From a checkpoint of a small mixture-of-experts model trained on Wikipedia.
Size: 10 layers, vocabulary 8192, 18M parameters.
Experts: a softmax router, a shared expert of 128 neurons.
Training: a variant of Muon for the experts, 357M tokens.
Below are experts of layer 2 (counted from 0) of a mixture-of-experts language model. Rows are named router (the router's row for the expert), gate (a neuron's input weights, with its number), up (a neuron's input weights, with its number) and show model dimensions 0-127. Each number is 50 + 15 x the weight over its row's rms, rounded and kept within 0 to 99.
Before each expert's rows: "gets" lists some tokens that make up at least twice as much of what it gets as of all text. This comes from a sample of Wikipedia text that the model never trained on. Tokens count by the router's weight.

# expert 33
gets: "on", "en", "in", "o", "er", "a"
router:54 56 50 51 77 00 45 60 37 43 58 40 15 44 73 60 38 32 74 48 39 71 27 62 74 47 57 46 18 41 52 90 47 45 63 49 43 46 58 44 44 43 54 51 46 61 39 49 46 22 51 20 72 52 56 36 61 32 30 49 57 38 50 40 51 67 64 39 51 83 62 38 39 44 66 91 50 67 50 44 58 42 66 44 59 30 50 43 32 38 57 33 57 35 52 48 46 40 51 68 50 71 34 40 70 43 56 73 55 56 47 68 74 61 25 54 39 65 55 74 45 55 59 60 85 68 39 52
gate3:49 47 34 54 66 41 51 50 52 59 59 62 71 57 44 45 44 72 68 45 55 74 39 31 33 20 54 61 39 39 50 58 51 51 32 35 61 51 48 30 53 40 31 50 35 68 61 56 51 51 82 42 41 43 59 39 40 24 00 59 30 51 59 23 64 67 62 51 43 51 50 46 38 56 57 51 64 51 37 60 64 35 38 50 44 60 61 37 74 31 62 71 47 48 42 77 67 31 83 57 29 45 58 27 50 52 45 51 71 60 31 47 85 40 49 09 25 46 83 52 47 62 47 45 73 74 61 21
up3:63 41 44 33 64 60 47 30 18 81 54 47 51 59 37 28 42 52 28 58 49 42 60 55 46 57 78 73 63 45 69 29 58 48 16 56 20 53 69 22 39 63 50 29 46 54 52 39 59 60 42 40 64 53 55 83 65 68 60 46 54 46 78 54 72 26 57 64 46 54 65 51 67 45 68 59 36 92 29 62 34 51 64 49 22 38 59 55 33 26 40 62 41 71 59 55 25 44 40 33 49 46 51 61 44 30 42 44 46 39 41 65 35 52 70 67 74 76 31 36 41 26 52 59 39 32 42 58

# expert 29
gets: "–", " (", "°", ".", "″", "′"
router:30 36 48 64 61 26 35 52 45 28 87 42 44 51 38 49 37 32 63 39 49 79 35 60 49 51 66 45 49 66 36 51 47 51 32 59 38 50 40 58 43 36 62 65 45 56 47 25 57 40 40 50 42 41 56 65 78 60 13 41 59 39 19 46 42 38 65 41 64 83 63 58 34 52 49 67 81 45 78 49 41 35 70 66 44 48 39 17 42 39 66 36 44 50 45 56 82 34 50 66 59 58 49 48 61 43 28 62 63 38 71 64 47 60 51 27 83 66 74 67 37 23 66 21 54 36 63 58
gate9:57 50 53 53 32 45 29 82 39 51 54 22 39 73 51 45 21 34 54 63 79 42 48 36 56 64 47 56 80 70 49 32 32 63 53 27 54 37 65 48 48 31 69 45 57 52 45 77 37 68 53 41 73 52 58 39 71 40 58 69 52 66 22 38 49 55 48 43 24 41 46 35 43 43 50 56 83 56 70 45 49 39 54 26 32 70 40 59 56 53 26 40 45 35 74 50 45 48 36 65 58 64 59 61 32 80 26 56 44 51 24 43 67 55 56 41 58 19 62 52 38 65 69 30 79 31 85 60
up9:55 36 40 37 64 48 74 62 54 52 48 41 35 57 58 55 54 61 38 53 43 57 24 27 51 31 59 49 57 65 63 50 48 43 28 34 39 62 28 53 75 78 64 41 19 27 54 32 31 61 81 76 09 58 46 66 54 56 62 62 54 48 34 40 37 77 38 49 40 42 39 46 48 27 51 39 23 45 56 60 72 43 71 61 42 46 30 45 71 38 57 30 22 50 67 63 51 65 76 51 51 35 63 47 48 43 53 92 53 23 62 44 52 69 21 71 69 47 70 35 48 33 53 58 34 66 56 51

# expert 16
gets: " he", " He", " it", " she", " they", "he"
router:38 42 28 52 56 33 68 46 35 49 66 35 61 36 62 66 68 39 61 45 48 67 17 73 57 45 55 41 42 43 42 57 35 58 59 46 31 38 39 71 81 50 78 32 46 79 56 40 71 29 45 55 83 45 43 40 49 37 52 54 66 19 65 24 59 60 55 24 56 64 36 43 64 25 57 48 38 45 37 46 74 54 52 50 49 14 49 35 38 63 43 43 54 35 36 84 42 71 54 64 28 63 40 47 41 77 47 54 39 28 70 65 45 45 25 29 55 46 70 78 45 66 64 32 62 74 50 56
gate1:54 42 13 45 58 46 30 66 41 30 72 31 47 65 47 36 49 34 64 24 36 29 39 49 49 44 56 56 30 58 48 23 55 39 47 56 54 55 29 40 67 60 71 31 52 62 47 67 58 66 43 44 60 47 47 31 70 60 76 14 47 40 46 50 49 59 32 54 20 65 59 60 29 34 57 66 57 63 54 48 65 67 70 61 37 35 81 45 64 77 54 51 33 64 47 68 59 34 61 41 56 52 70 17 64 22 32 67 24 30 49 88 45 38 81 76 48 59 44 50 55 58 64 47 40 55 53 48
up1:50 48 39 50 79 39 62 50 38 55 47 53 58 28 27 34 56 56 62 58 44 29 71 31 09 32 46 71 53 64 71 78 47 45 40 45 55 81 57 65 41 63 75 44 30 34 57 35 72 51 44 63 74 31 46 03 26 60 34 40 55 32 72 40 51 45 42 71 66 61 62 35 53 49 67 56 76 67 37 33 39 54 39 53 66 31 50 56 81 50 36 68 39 45 56 55 65 16 64 51 57 43 49 48 35 60 42 55 69 58 60 56 36 30 43 42 48 31 46 66 43 55 69 82 38 37 53 41

# expert 7
gets: " M", " S", " B", " H", " C", " R"
router:51 64 51 44 70 38 32 63 62 48 67 44 62 44 50 53 68 30 69 57 34 55 36 32 49 62 60 26 35 62 27 57 49 42 51 68 27 62 51 57 56 37 80 56 50 54 48 22 42 39 60 40 60 69 64 50 55 28 47 62 65 42 12 66 67 43 72 13 73 49 70 47 51 36 34 52 61 58 72 33 59 42 34 50 46 38 31 01 37 62 60 52 54 25 52 61 53 09 71 67 63 48 63 67 72 64 39 56 61 28 45 46 38 69 32 42 72 52 74 53 69 51 54 29 54 48 52 57
gate9:46 55 63 25 43 65 54 52 52 71 45 35 64 51 42 29 53 20 34 50 24 25 67 16 73 52 62 56 33 67 45 70 38 48 61 61 31 55 79 60 63 31 51 37 53 38 59 58 26 21 22 48 77 52 48 48 32 32 64 69 54 23 53 47 44 59 55 60 67 56 61 31 65 53 67 56 68 63 45 64 56 51 70 51 59 35 54 57 29 45 74 43 43 61 69 27 34 50 64 37 74 70 56 77 64 37 50 57 48 42 50 73 56 20 52 47 70 58 43 47 40 32 72 31 43 26 31 28
up9:49 79 64 73 45 64 42 39 61 39 44 44 58 64 57 12 39 40 33 36 43 65 42 58 51 56 55 34 46 50 39 58 14 58 71 52 42 39 46 44 54 48 57 72 71 48 22 37 43 55 54 30 33 52 60 47 60 58 37 57 76 42 24 37 83 33 41 62 32 63 43 64 80 82 35 29 49 73 24 35 38 41 54 38 37 38 41 72 76 46 71 63 48 31 41 42 34 62 32 71 64 51 71 67 47 39 58 59 64 36 62 45 50 71 54 31 78 48 49 47 36 72 41 41 39 81 57 33

# expert 36
gets: " to", " and", " of", " in", " with", " as"
router:55 63 59 46 37 61 48 74 47 50 59 33 16 57 47 53 68 25 57 26 45 46 29 81 39 34 72 53 40 67 27 56 33 43 43 59 48 61 53 72 70 46 74 42 34 64 47 31 84 63 66 32 56 55 58 22 56 39 57 54 51 50 45 53 84 61 71 34 69 53 57 32 30 54 69 51 42 47 92 48 68 40 53 58 36 27 24 58 36 35 68 36 67 25 48 53 62 48 76 50 20 64 35 66 46 57 41 47 74 41 80 59 35 57 32 46 51 63 48 60 44 35 57 43 49 25 43 52
gate5:50 98 50 47 41 70 50 44 68 27 40 57 64 80 62 78 45 70 43 44 68 68 26 46 64 54 39 44 68 39 68 33 41 31 33 54 47 50 43 44 58 51 40 59 41 61 47 34 52 36 69 72 64 63 27 40 61 39 44 37 50 31 47 50 11 57 55 42 70 55 40 60 55 42 57 50 46 33 48 62 37 69 73 74 29 31 49 52 85 54 52 22 52 58 53 54 14 68 76 67 47 33 58 46 38 45 62 63 80 38 84 32 53 38 53 21 39 39 52 40 60 55 61 51 44 53 31 40
up5:51 46 26 23 43 46 60 66 29 59 50 49 35 58 17 52 64 38 63 61 26 30 28 38 57 59 48 57 57 63 37 44 60 32 49 46 55 59 89 35 73 56 43 36 29 63 31 62 65 45 75 54 86 61 59 35 48 52 65 53 31 56 41 71 67 34 45 31 36 32 44 49 34 52 37 76 29 54 33 57 65 52 58 39 54 56 50 70 46 47 25 45 39 56 66 50 54 45 55 42 19 46 51 70 45 70 49 10 59 31 56 77 40 79 70 45 45 40 41 52 71 49 40 69 75 26 58 73

# expert 9
gets: " |", "|", ";", "-", ":", " /"
router:25 60 66 36 71 54 65 57 48 20 66 37 62 45 55 60 61 50 59 37 57 74 28 43 49 48 51 35 54 60 47 44 49 59 47 56 57 40 34 32 48 29 68 72 32 44 32 43 81 49 52 25 49 65 55 42 65 44 35 52 55 45 11 46 64 33 58 04 83 64 74 55 54 41 76 75 69 63 53 53 61 36 52 38 42 37 50 50 46 34 65 51 59 57 52 61 55 30 39 66 61 44 57 81 55 40 43 71 47 31 35 72 60 70 38 14 70 35 40 57 53 41 44 56 61 29 13 66
gate3:48 66 45 56 46 67 50 48 48 59 27 58 39 49 62 44 33 28 40 56 59 25 74 37 75 55 47 30 46 55 15 51 46 49 49 33 59 26 45 51 61 50 58 28 52 21 53 39 71 44 39 43 50 18 57 42 64 53 38 56 54 63 45 81 75 71 47 43 46 56 53 80 66 31 58 26 45 56 61 41 12 32 64 32 99 54 66 60 39 42 39 43 43 66 39 31 87 47 63 62 42 38 41 65 57 45 62 59 30 66 62 80 46 47 45 51 39 54 62 57 53 41 63 56 43 58 36 82
up3:49 51 40 67 56 27 39 41 49 41 79 59 69 46 60 54 45 53 55 31 33 82 61 52 61 58 13 54 43 73 72 32 49 42 38 59 40 68 53 27 41 46 36 74 48 74 37 40 49 38 53 86 36 63 42 38 49 33 65 41 70 58 71 71 12 55 55 63 56 47 52 28 61 49 79 45 73 45 59 61 40 66 59 40 17 67 40 46 67 60 23 35 49 59 59 46 49 57 37 22 73 36 46 51 18 44 35 55 45 33 58 37 40 59 47 45 58 69 32 37 29 72 75 33 64 42 57 50

# expert 31
gets: " and", " the", " was", ")", "\"", " is"
router:32 79 65 46 54 42 31 68 29 43 55 29 68 24 45 67 68 41 63 46 26 54 54 39 51 53 59 57 33 57 39 55 30 47 33 68 47 40 48 63 63 43 59 71 29 42 17 28 68 53 68 44 71 60 79 57 67 29 29 24 74 46 27 69 69 91 80 38 53 57 50 41 44 47 85 59 62 48 56 34 48 40 56 43 51 48 51 16 22 63 52 47 37 56 29 59 63 39 53 56 53 43 32 80 52 66 32 58 60 49 63 56 39 74 53 51 55 60 41 66 38 45 49 34 58 36 36 57
gate0:55 50 59 79 26 59 39 38 32 36 31 43 49 70 57 62 39 47 43 49 40 63 46 60 34 34 67 58 75 34 65 68 38 30 34 47 59 62 46 47 78 23 67 53 65 50 42 54 58 50 81 63 70 67 39 47 50 42 36 54 50 32 55 37 36 40 63 21 75 70 55 21 45 50 74 30 39 31 90 68 36 33 30 69 33 53 36 49 78 39 59 44 53 48 21 37 46 46 54 57 72 71 48 61 56 48 30 57 47 28 54 43 41 82 50 36 77 60 39 62 48 32 56 67 56 55 22 46
up0:40 62 50 51 39 65 40 55 46 62 51 69 17 52 39 62 50 33 52 70 35 45 39 12 62 42 77 35 38 64 38 34 48 38 46 27 49 34 43 61 24 74 45 41 46 55 42 45 51 74 55 13 46 43 63 47 37 63 51 37 50 69 45 92 64 60 75 49 35 45 47 84 70 79 29 71 43 45 38 51 60 52 58 42 22 51 43 38 36 70 58 65 42 68 65 67 46 64 46 33 43 40 48 60 61 55 51 46 50 46 52 59 58 55 37 88 14 24 48 37 66 82 49 34 36 49 58 55

# expert 22
gets: "-", " •", "Scientific", " Country", "Personal", ":"
router:58 39 60 42 77 45 46 43 44 36 70 32 62 52 55 53 48 27 64 41 33 74 42 60 53 45 66 40 45 70 48 54 56 29 59 39 37 49 26 45 36 40 87 61 49 54 51 44 67 35 50 45 59 74 51 34 46 48 39 38 56 50 19 52 44 32 49 47 63 62 52 18 27 41 47 92 67 42 86 37 34 46 74 47 25 41 33 54 47 37 48 27 49 57 43 70 89 27 35 71 60 65 47 48 45 61 23 66 46 27 49 55 55 39 29 38 37 46 74 67 60 39 79 64 64 69 28 62
gate18:63 62 41 56 27 46 53 45 32 43 44 47 49 45 39 51 51 83 57 45 36 73 65 48 59 39 72 58 61 52 45 48 61 61 66 35 60 49 59 53 40 50 47 56 20 48 44 58 51 72 68 55 49 47 43 63 40 46 29 51 65 44 03 75 80 46 48 60 46 61 46 61 47 62 54 60 47 51 48 64 13 36 43 30 58 28 28 45 34 28 48 74 64 69 60 32 79 29 34 61 55 79 62 34 59 24 57 55 46 46 76 54 70 28 36 29 55 62 68 47 52 30 35 52 38 22 54 02
up18:44 38 78 70 83 55 44 39 52 60 57 48 62 61 50 71 47 39 54 54 44 59 47 27 36 76 45 83 48 47 27 65 53 56 32 48 38 42 41 32 47 59 66 46 33 34 57 41 46 56 50 73 54 58 51 85 51 55 47 45 49 45 45 50 53 52 91 50 19 49 67 43 48 47 56 72 56 55 64 37 27 62 58 33 82 52 33 27 45 38 75 71 68 33 46 40 27 59 54 60 44 45 44 56 36 14 49 58 69 70 68 39 34 18 52 42 25 36 23 55 52 53 34 46 65 48 73 84

# expert 18
gets: " 0", " 6", "B", " 7", " co", " "
router:32 78 69 47 54 41 32 68 29 44 55 29 69 25 43 67 68 42 64 48 25 56 54 39 50 54 60 58 34 57 41 55 33 46 32 68 48 39 50 63 63 47 57 72 31 40 14 27 68 53 68 47 72 60 78 58 67 30 28 26 74 46 28 69 69 91 80 38 53 57 48 42 46 48 87 59 61 49 57 33 46 40 57 46 51 49 51 15 22 64 53 47 35 57 28 58 63 40 51 56 53 43 33 81 50 68 31 58 58 49 63 55 39 73 54 51 55 59 42 66 38 46 47 34 59 39 37 55
gate6:50 51 42 62 64 67 28 77 77 51 57 58 45 52 55 46 57 50 35 70 78 50 39 53 41 61 70 26 24 56 52 65 62 69 50 37 17 58 35 72 73 63 68 12 18 45 32 41 72 53 59 60 67 74 55 37 37 53 74 17 49 34 61 26 37 64 47 19 37 63 43 38 30 35 39 39 53 52 55 67 40 34 54 65 43 34 53 10 64 40 74 46 54 53 49 61 43 47 29 60 28 58 47 37 46 55 54 33 66 47 59 58 40 73 75 57 50 59 60 59 40 36 41 69 47 71 49 50
up6:33 41 44 52 44 17 76 51 55 72 43 52 93 33 37 54 63 57 84 56 44 58 41 39 79 66 30 54 56 32 53 54 72 40 50 73 40 35 21 36 21 36 22 67 65 58 62 48 33 04 51 54 45 58 33 38 53 75 66 75 58 48 70 66 61 52 53 57 47 29 42 44 72 64 47 55 59 37 68 46 37 62 46 54 41 44 36 70 43 46 39 55 53 33 59 51 55 45 48 41 61 46 47 45 60 48 58 67 39 21 55 10 47 69 26 70 55 35 45 52 50 80 50 44 64 41 45 48

# expert 13
gets: "ic", "al", "ent", "ist", "ing", "ian"
router:44 63 45 61 64 07 42 77 22 57 43 50 34 59 53 73 62 57 77 41 38 43 40 63 55 15 58 32 36 72 51 74 32 43 56 49 61 55 48 50 90 47 32 45 15 62 66 58 74 34 84 40 70 65 52 50 49 41 51 60 46 27 49 56 21 54 43 63 55 60 54 28 50 41 64 46 40 53 72 35 46 24 66 66 35 40 57 38 49 39 48 31 40 32 41 66 54 13 49 72 37 29 51 51 52 47 42 66 59 48 47 56 74 54 54 40 52 72 52 45 44 36 76 48 69 58 29 60
gate8:46 53 45 57 55 48 46 56 59 34 49 24 55 55 72 31 39 45 95 44 66 60 67 42 34 59 59 81 74 57 51 38 58 48 28 26 32 34 43 51 41 57 44 56 41 45 37 05 40 37 39 41 29 56 61 26 42 25 20 55 42 38 66 23 67 59 29 32 56 57 70 12 65 77 34 51 25 38 50 49 50 43 30 54 62 54 49 60 64 50 66 46 31 69 55 38 65 38 65 60 40 49 55 66 40 57 69 62 69 58 65 67 76 47 60 53 52 54 62 45 49 65 29 67 59 61 81 55
up8:45 36 59 52 75 57 64 60 16 51 69 42 71 71 45 67 51 48 51 30 64 64 36 65 50 32 67 53 65 48 52 60 62 61 39 48 44 48 20 30 52 60 33 84 83 53 48 71 60 43 43 56 57 30 24 62 53 54 56 67 52 60 22 59 45 69 49 46 51 37 38 52 67 22 43 44 55 36 48 56 24 57 79 40 49 40 50 33 26 51 60 69 37 44 69 41 54 56 01 56 31 51 40 59 41 63 50 63 26 82 39 48 66 65 68 41 45 29 71 56 33 28 22 64 52 60 37 46

# expert 32
gets: " 1", " 2", "1", " 3", "2", " 4"
router:53 55 50 29 40 31 28 80 33 41 76 43 56 47 43 46 57 52 67 49 37 65 45 36 58 45 68 67 60 52 29 67 27 53 70 55 28 53 45 33 65 47 40 44 45 50 21 46 56 25 57 50 87 61 69 43 60 30 29 30 57 49 31 46 47 78 75 30 62 77 81 60 51 41 47 72 69 47 66 50 41 43 45 55 54 29 42 15 50 25 61 51 45 51 46 61 62 32 46 49 66 37 41 60 76 48 39 59 50 47 85 61 41 50 52 59 67 53 64 80 59 26 60 44 80 27 28 47
gate16:44 33 40 69 43 19 51 54 43 65 39 63 53 58 32 52 38 35 22 76 83 35 67 59 53 52 50 58 56 37 49 57 45 70 32 38 38 66 49 61 39 32 44 53 62 46 39 51 37 56 30 50 30 55 20 55 53 56 44 50 41 63 50 43 62 58 59 25 65 41 70 68 31 40 65 56 42 39 62 39 39 10 37 36 50 40 62 45 59 50 48 60 57 38 67 60 60 46 47 66 43 61 60 50 85 89 46 73 54 57 57 29 57 42 61 48 41 21 87 22 52 39 99 36 66 48 66 58
up16:51 27 37 66 56 44 78 47 45 66 70 90 42 36 49 40 37 56 52 74 63 64 69 37 50 24 45 64 49 26 50 39 56 49 11 21 54 65 46 53 48 49 52 66 35 44 74 57 66 44 54 60 33 33 72 53 39 31 48 44 40 62 43 41 49 44 54 40 51 44 45 62 35 53 47 69 74 37 63 58 47 43 36 42 30 41 52 73 49 48 66 66 49 29 34 32 46 28 40 66 39 61 57 74 64 70 32 50 52 50 82 38 80 75 62 65 43 41 58 32 04 48 66 60 59 62 26 28

# expert 19
gets: " ", " 0", " 1", " —", " 2", " list"
router:41 58 63 69 41 41 34 67 43 72 75 47 58 61 44 63 48 30 59 54 38 78 33 41 60 61 43 55 36 54 63 60 34 60 51 67 29 53 43 51 46 37 57 40 34 73 49 28 58 43 68 57 41 55 66 63 50 23 45 65 56 40 12 62 53 41 65 05 47 62 47 43 57 50 53 74 66 67 61 04 59 18 69 76 51 56 55 17 47 59 29 29 39 64 46 69 58 36 56 80 55 56 24 56 47 46 25 60 49 42 59 46 78 52 35 33 69 49 51 40 53 48 68 61 50 26 45 41
gate18:59 34 78 42 59 62 70 25 55 41 41 57 52 37 72 50 30 34 40 63 32 50 34 57 72 13 66 44 38 40 76 53 66 49 55 52 52 30 63 33 25 68 53 72 13 47 63 46 47 49 64 41 56 53 41 54 71 72 40 69 78 60 44 47 57 37 21 28 45 21 59 59 60 63 49 58 70 76 62 41 53 51 64 72 43 51 74 39 50 45 54 70 38 41 56 76 42 30 47 29 48 58 52 39 41 70 62 75 41 45 45 48 44 84 51 57 57 46 35 34 17 47 43 29 65 33 24 48
up18:39 53 62 37 49 43 41 77 73 66 28 47 43 40 48 54 60 38 49 45 15 68 47 44 63 52 53 70 74 47 40 34 22 50 48 64 49 63 33 23 47 69 48 40 39 24 59 55 61 57 57 61 54 41 49 52 59 42 57 80 31 49 59 73 34 40 20 66 63 48 57 51 47 44 58 49 20 62 86 55 63 38 43 65 28 47 57 65 44 47 46 09 53 53 58 42 30 58 38 67 36 89 59 36 60 53 61 46 64 38 81 33 70 55 63 60 58 38 76 35 51 41 20 22 28 39 58 58

# expert 23
gets: " the", " |", ",", " and", " M", " \""
router:33 78 66 46 54 42 31 68 27 44 54 28 67 24 44 66 68 40 65 47 26 54 53 39 52 55 60 59 33 58 41 54 29 46 33 70 47 40 47 63 62 45 59 71 29 42 16 29 68 54 67 46 71 62 79 57 68 29 29 27 75 45 26 69 68 91 78 38 55 57 50 41 45 48 86 58 62 51 57 33 46 40 57 44 50 47 51 16 22 63 52 47 38 56 29 58 62 39 53 57 52 44 33 80 51 67 33 59 61 50 63 55 40 74 54 51 57 59 40 66 37 44 48 34 59 36 37 57
gate5:52 70 58 70 58 40 58 56 34 50 68 74 49 76 62 81 56 62 75 38 25 54 45 45 37 44 42 25 47 53 25 81 34 49 42 38 54 57 20 39 54 46 48 41 41 67 30 24 71 55 50 46 55 47 50 32 58 54 47 51 51 33 48 53 74 55 62 50 85 48 61 58 16 43 57 84 51 79 51 34 61 28 28 33 67 37 50 38 52 48 40 18 41 70 27 76 65 42 55 50 48 57 55 49 38 31 46 73 49 52 65 40 56 59 19 33 31 63 36 44 57 37 55 73 78 51 40 36
up5:48 75 44 43 39 37 67 71 68 63 53 42 51 32 73 80 65 61 45 65 11 30 51 41 42 08 53 54 53 46 47 20 55 10 35 51 75 54 34 29 29 43 53 22 58 82 58 49 58 36 40 48 55 49 41 40 50 28 58 41 60 57 52 53 61 50 56 62 72 53 58 44 53 41 47 79 55 60 48 67 79 20 38 63 68 53 55 42 54 53 64 58 48 50 59 68 68 54 51 46 36 58 31 47 44 67 48 78 25 59 71 38 59 65 53 38 34 45 25 51 57 64 47 46 82 48 29 32

# expert 34
gets: " the", ":", " a", " The", "The", " an"
router:51 74 69 47 67 43 53 55 40 42 53 32 46 30 33 61 43 53 61 25 23 61 30 55 37 26 55 55 58 68 50 89 35 46 41 52 45 40 46 69 71 46 49 67 32 47 19 53 78 48 61 32 54 32 60 60 64 49 30 38 67 40 18 72 65 51 44 50 42 51 70 55 50 38 59 62 65 64 67 49 45 43 76 55 53 30 25 50 48 65 74 40 73 48 54 72 81 16 55 51 30 36 14 47 65 67 17 49 45 42 51 60 32 50 55 40 57 54 41 56 42 34 73 74 54 42 35 69
gate11:49 22 54 33 44 51 59 46 76 58 54 64 45 55 41 45 54 61 30 47 65 42 54 42 54 54 51 54 37 50 27 43 46 37 50 51 39 66 40 55 49 68 56 27 83 45 68 45 36 87 44 65 67 48 74 57 64 87 33 73 67 56 41 31 46 73 73 22 69 52 57 62 79 38 36 48 56 51 29 56 41 46 37 53 44 35 44 37 26 51 16 43 26 65 62 90 42 46 50 57 59 42 26 64 38 63 64 38 34 79 68 69 49 35 52 33 59 48 29 21 38 49 32 57 72 44 64 50
up11:66 51 36 68 64 47 42 47 40 59 30 46 45 55 51 68 56 40 47 40 60 47 26 58 57 44 44 79 46 33 78 40 50 51 57 65 38 44 48 62 59 52 43 50 19 59 71 48 74 38 45 90 25 17 56 62 60 70 68 53 73 55 79 26 18 39 14 43 40 50 57 68 62 40 64 47 36 54 66 53 21 56 52 35 57 42 67 27 57 42 51 30 41 64 55 13 70 74 51 46 53 56 31 63 44 52 41 58 44 46 40 61 63 28 47 52 49 48 20 78 51 31 47 81 52 41 33 35

# expert 5
gets: " ", " |", " 0", " $", " (", "\n "
router:32 77 69 48 53 42 34 68 30 44 55 29 69 26 44 66 69 41 64 48 27 55 54 39 50 54 60 59 33 57 42 54 33 46 31 69 48 39 48 64 64 47 58 73 29 41 15 27 68 54 68 47 72 63 79 59 67 29 27 25 73 47 28 71 68 92 79 39 54 56 50 42 44 47 87 59 62 49 58 33 47 40 56 45 50 51 52 16 21 65 52 47 35 58 30 59 62 41 52 57 53 43 32 79 50 67 31 57 58 49 63 53 41 72 54 54 54 59 42 66 38 45 46 34 58 36 36 56
gate8:54 37 55 61 45 37 67 25 38 68 43 37 76 43 36 53 61 33 53 40 53 63 39 35 65 58 29 31 51 45 54 89 44 58 40 36 62 59 66 67 49 43 62 36 62 39 69 56 73 53 58 29 37 61 32 62 54 51 61 32 41 44 27 32 43 34 47 13 32 62 62 34 41 32 06 68 63 37 56 41 69 12 54 46 48 33 31 52 47 72 56 60 74 38 67 59 49 50 71 62 39 74 41 34 61 66 57 49 57 62 54 67 50 52 54 42 51 51 68 52 71 19 75 73 61 28 73 58
up8:52 61 61 74 46 60 31 45 65 41 52 36 63 56 42 62 54 52 21 57 49 52 48 73 33 44 64 54 50 76 50 23 51 58 40 61 76 65 40 33 49 57 51 84 51 53 39 41 48 39 54 60 29 48 76 48 42 39 48 35 45 62 46 57 54 71 49 26 34 24 48 40 48 59 82 31 41 41 73 67 63 47 50 57 40 30 68 46 39 20 57 61 15 34 74 46 45 30 73 61 57 18 63 61 41 25 66 61 53 73 55 27 45 03 68 63 38 70 69 27 43 42 61 53 36 39 49 47

# expert 20
gets: " was", " is", " not", " be", " were", " also"
router:50 55 71 52 33 42 59 59 40 47 52 26 71 34 68 61 60 35 47 38 34 51 34 58 64 33 46 70 57 55 48 54 56 30 43 60 37 66 48 89 55 47 76 31 40 54 45 43 91 29 71 26 68 48 64 49 53 34 11 53 47 49 54 68 48 56 47 35 54 49 64 26 52 48 64 37 41 64 52 18 66 46 81 41 52 36 61 49 50 47 39 49 63 42 51 73 68 59 77 48 32 62 29 51 67 72 33 42 72 20 71 75 56 76 50 34 40 46 60 77 38 37 51 18 61 44 47 37
gate0:31 33 77 67 64 28 48 63 23 55 53 61 44 48 45 56 57 44 57 64 53 51 45 53 43 74 66 53 10 58 75 40 59 17 54 71 37 26 63 63 57 30 58 27 77 50 54 30 49 56 52 54 55 31 71 53 61 46 57 51 35 52 56 45 33 38 26 50 49 50 53 40 67 63 60 42 70 60 29 32 56 56 45 77 55 29 72 53 52 80 86 39 31 60 25 43 35 54 46 29 34 85 25 39 45 33 64 58 64 49 38 48 60 33 48 44 62 61 67 58 06 52 55 47 39 54 61 42
up0:80 58 29 30 54 35 46 47 47 37 63 33 28 23 31 41 57 69 34 39 75 50 55 68 52 70 51 23 52 24 32 47 28 41 24 59 81 49 46 51 61 32 28 43 60 40 60 75 60 63 47 36 52 50 61 40 80 55 67 41 59 47 41 53 61 36 50 53 36 64 31 33 36 59 45 50 42 51 73 29 54 36 52 36 54 46 89 76 35 48 60 66 31 39 49 50 54 32 41 50 51 58 55 58 59 60 51 05 58 91 49 38 46 54 63 53 58 55 50 45 42 51 83 60 62 74 78 52

# expert 11
gets: " the", " The", " H", " and", "The", " \""
router:33 77 67 47 55 41 33 69 29 45 56 30 68 26 44 67 69 42 65 47 26 54 52 38 52 55 59 57 33 58 41 56 30 45 31 69 47 40 47 63 63 47 58 71 28 41 15 29 68 54 69 46 73 61 79 59 67 30 29 26 75 47 27 69 68 93 79 38 54 57 49 43 45 48 86 59 61 50 55 34 46 40 57 44 49 48 51 17 21 64 53 48 37 57 29 58 63 40 53 57 52 43 34 80 50 69 32 58 60 49 64 56 39 73 56 51 56 59 41 67 39 45 47 34 58 38 37 56
gate3:37 44 45 42 43 43 30 47 34 21 11 47 34 49 71 42 60 56 23 60 39 54 25 55 30 38 28 36 35 31 63 65 31 40 48 57 36 66 67 58 67 43 63 44 77 39 45 54 78 35 53 62 56 28 53 61 14 61 67 49 61 59 33 53 66 60 46 49 56 56 46 40 57 48 92 58 93 57 41 61 53 38 72 70 51 33 48 26 37 48 57 51 35 42 28 63 70 64 64 45 46 56 20 64 76 73 72 67 50 59 58 35 51 41 48 61 57 55 56 60 57 48 58 62 45 21 57 31
up3:43 52 36 48 27 35 64 40 39 53 64 24 39 18 55 49 57 74 59 42 49 31 73 40 38 74 63 77 29 61 65 74 49 32 30 35 79 65 32 55 50 38 42 27 62 63 55 68 66 59 64 56 55 75 55 42 42 68 62 33 62 35 48 33 28 59 53 41 67 73 20 63 54 43 63 41 55 44 50 44 71 70 50 45 42 56 33 45 31 63 34 47 56 43 50 59 41 67 27 36 51 47 42 38 24 62 34 50 57 65 31 47 57 74 45 99 34 43 38 43 44 53 34 37 54 77 66 34